{
  "balance_loss": 0.0161,
  "norm": "rmsnorm",
  "tie_word_embeddings": true,
  "init": "normal",
  "optimizer": "muon_variant",
  "lr_mult_o": 2.0,
  "max_seq_len": 512,
  "max_steps": 4858,
  "dataset": "wikipedia_en"
}
Below are experts of layer 9 (counted from 0) of a mixture-of-experts language model. Rows are named router (the router's row for the expert) and show model dimensions 64-127. Each number is 128 + 32 x the weight over its row's rms, rounded and kept within 0 to 255.
After each expert's rows: a language model's description of what the expert responds to. This comes from a sample of Wikipedia text that the model never trained on.

# expert 13
router [188 125  76 110 150 139 141  99 126  86 146  90 108 133  84 175 125  75 128 218 117 129 157 140 110  75 125 121 159 162 137 132 160 128 161 157 175 153 168  75 109  93 116 139 149 168 129  82 110 116 136 128 113 160 140 168 101  82 129 101 152 108 104 151]
It responds to: Years and birth parentheses. The "1" beginning a year and the opening parenthesis before life dates, as in "writer (1830–1874", "(born", "the 1990s".

# expert 3
router [154  89  99  66 200  89 143 178  98  65 138  94  92 118 125 162 171 129 144 123  64 114 144 123 101 121 164 139 169 184 115 108 120 104 162 119 124 148 138  68 131 150 136 141 158 191 179 139 114 110 137 117 118 123 182 145 169 139 134 106 116 167  71 162]
It responds to: Line breaks and headings. Line breaks after sentences, section heading markers like == and ===, and list dashes opening infobox fields such as Denomination or Headquarters.

# expert 30
router [187 112 104  78 143 105 131 166 118 111 104 128 128 148  95 135 161 115 123 118 128 128 166 124 111 106 145 121 110 168 118 100 144  94 194 170 176 146 129  92 200 132 103 108 167 178 146  87 158 125 119  89 111  95 174 147 133 104  82 141 149 198 102 175]
It responds to: Proper-name opening words. First capitalized word of a multiword proper name for a party, festival, place or publication, such as New Azerbaijan, Old, National, The Times.

# expert 37
router [133  93  99  92 160 116 146 123  93 141 133  96 170  73  99 208 157  90 165 158  84 119 105 172 164  89 149 139 190 198 160 157 152 148 148 167 131 161 168 119 145 116 177 143 132 155 179  96 117 119 168 129 165 126 162 151 160 115 129 115 147 139  62 134]
It responds to: Table cell separators. Pipes, spaces and semicolons in numeric tables and rankings, such as points lists, sports stats, unit conversions like "kilometers (", and chess moves.

# expert 56
router [102 105 107  75 161 113 146 131  96  96 160 121 115 115 110 167 149 147 163 134 139 127 140 103  83 107 118 146 214 195 142 111 138 127 100  88 153 155 158  75 138  93 155 136 147  94 118 123  93  71 142  93 162 161 202 113 170 129 153  92  93  99  86  60]
It responds to: Short mid-word fragments. Short letter pieces such as at, ab, cap, ig, Am inside longer or foreign words, as in capitulation, anatomy, Paradigm, Amfortas.

# expert 33
router [134 106  52 137 152 135  74 134 165 143 121 113 170 154  50 171 144 133 145  84 141 127 168  77 102 115 147 120 168 153 165  96 109 104 207 141 218 185  93  84 124 112 130 119 135 129 138 111 127 105  86  38 116  78 110 117 123 178 128 107 157 153 102  84]
It responds to: Mixed word pieces, nationalities. Varied pieces including disc in disciple or discourse, Indic script bytes, year digits in death dates, and nationality adjectives like French, German.

# expert 6
router [143 121  86  77 184  52 130 154 141 130 125 104 122  91 110 126 124 108 120 141  69 124 133 108  85 102 144 145 115 156 150  71 158 164 150 139 197 133  99 138 101  89 174 153 132  69  81 117  82 160 117 111 114 109 160 137 115 130 147 112 153 185 127 143]
It responds to: Numeric punctuation marks. Decimal points, colons, slashes, degree and minute signs inside numbers, scores and coordinates, such as 3.58, 7/10, 25°11′; also past, p.

# expert 8
router [127  73 117 127 143 139 171 127 118 133 134  85 108  93  95 136 114 100 162 159 138 126 104 149  77  73 129 185 161 134 176 103 114 125 146 170 187 120 151 104 152  60 141 129 168 145 148  61 140 101 100  99 133 101 140 111 146 151 122  82 129 146 109  82]
It responds to: Sentence-final periods. Periods ending a sentence, often fused with the last word piece, such as system., assets., touchdowns., before a line break or capitalised word.

# expert 60
router [136 137 102  91 160  97 171 152 118 143  91 115 145  87  46 172 177 112 132 137 138 130 112 113 104 138 185 107 149 211 157 142  98 197 140 140 113 125 139 104 154 108 128 174 142 105 149 141  82 112  61 111 161 131 192 146 182 161 124  86 172 122 101 126]
It responds to: Arabic and Persian name pieces. Pieces inside Arabic, Persian and Turkic names and words, especially b and ab syllables, such as Gulbuddin, Eid-al-Fitr, Abd, Shah.

# expert 0
router [153 100  81 105 205 112 127 165  86 119  87 142 126 135  77 200  85 115 109 167 148 124 121 180 130  94 125 129 149 174 120 121 160 124 172 139 139 163 159 112 122 126 164 115 105 140 158 100 137 116 127  87 150  89 131 142 115 114 160 103 193 165  82 136]
It responds to: Word-initial capital pieces. Single capital-letter pieces starting a name or title, often after Mc, quotes or parentheses, such as McC, "T, LaTrice, RoboCop.

# expert 41
router [172  98  46 123 158 119 102  83 107 121 113 115 117 109 120 160 140  68 167 139 117 128 118  87 129 130 137 111 189 162 153 138  96 152 157 191 165 112 139  96 162 117 121 147 108 117 208 165 153 111 136 115 112  49 109 186 189 122 101  80 136 159 134  99]
It responds to: Surname middle syllables. Middle syllables of personal surnames and given names, often re, le, qu, ell, as in Jarreau, Marquette, Althusser.

# expert 51
router [154 120  70  95 145 142  73  98 156 149  93  99 137  98  62 154  97 127  64 147 137 125 124 130 116 109 117 113 183 164 129 122 128 141 153 153 153 112 108  84 183 134 158 146 158 146 169 129 116 148  96  99 123 115 165 143  85 124 166  69 143 136  88 185]
It responds to: Third-person pronouns, taxon pieces. Pronouns he, she, He at clause starts, often after commas or that; also he- and c- pieces in words and species names like hemisphere, costata.

# expert 61
router [185 121 153 120 149  23 111 159  68 121 112 131 155 122  78 155 143  69 193 134 106 118 142  92 110 104 142 170 124 189 177  82 117 122 144 114 147 143 180  81 192 147 168 147 171 149 111 119  87 115  61 104 135  96 182 157 157 141 173 130 186 167 122  77]
It responds to: Non-Latin script bytes. Byte pieces and letters of Cyrillic, Thai, Greek, Arabic, Armenian and Japanese text, such as и, а, ร, and occasional digits in dates.

# expert 19
router [183 156  56 139 176 124 145 112  97 138 116 150 121  88 104 167 151 107 111 164  70 126 118 117  98 107 156 163 122 178 156 150 177  97 161 116  99 119 196 122 192 144 129 119 146 147 127 129  86  97 149  94 114  90 105 130 146 121 129  70 112 109 115  72]
It responds to: Infobox and table line breaks. Line breaks and cell boundaries in infoboxes, lists and tables, e.g. before "- Headquarters" or "- Country:", and asteroid designations like 2015 BR.

# expert 18
router [119 118  65 116 168  79  73 115 101  96 153 110 133 102  91 199 149  99 136 183  66 121 148 119  78 144 150 145 117 144 144 108 144 107 125 140 171 143 162  91 169 140 109  91 196 149 143  71 131 124 137 108 143 128 170 150 115  86 134 101 124 114  62 129]
It responds to: Range dashes and date links. En dashes in year and score ranges, plus linking pieces before dates or numbers, such as 1772–1838, "May 1652", "from May to".

# expert 42
router [196 115  69  87 133 145  83 107 103 116 121 141  93 125  77 198 106  84 149 158 130 125 110  99  73 105 131 106 123 136 167 124 151 125 121 151 167 121 158 122  97 108 175 127 160 170 129 129 141  60  53  97 117 135 143 104 153 158 130 106 182 179 127 118]
It responds to: Lowercase word-start pieces. Opening pieces of lowercase technical or medical words after a preposition or article, such as palsy, pulsations, macrophages, neuropathy.

# expert 26
router [191 105 137 141  88  92 130 100  99 175 134 135 137 140  89 151 135 149 144 169 126 126 184 110 105  74 146 150 148 208 136 101 104 141 150 138 135 132 126  82 193  95 108 146 160 145 123 101 129 102  90 123 112 142 138 113 154 159 135 133 155 149 123 157]
It responds to: Sentence-opening prepositions. Capitalised prepositions opening sentences or list items (On, At, After, During, By), plus At starting names such as Atheist, Atomic, Atyrau.

# expert 46
router [129  88  28 106 176 127  93 138 150 122  89 118 127 118  72 181 126  73 134 126 127 117  77 114 131 129 162 101 181 177 135  95 163 107 133 207 202 155 155  93 121 115 114 109 132 107 120  88  83  92  82 117 137  99 110  91 136 142 121  40 162 130 128  89]
It responds to: Lowercase word-initial letters. Single lowercase starting letters such as s, p, f, t, j that begin words, often after a comma or and, as in sank, pushing, saddle-backed.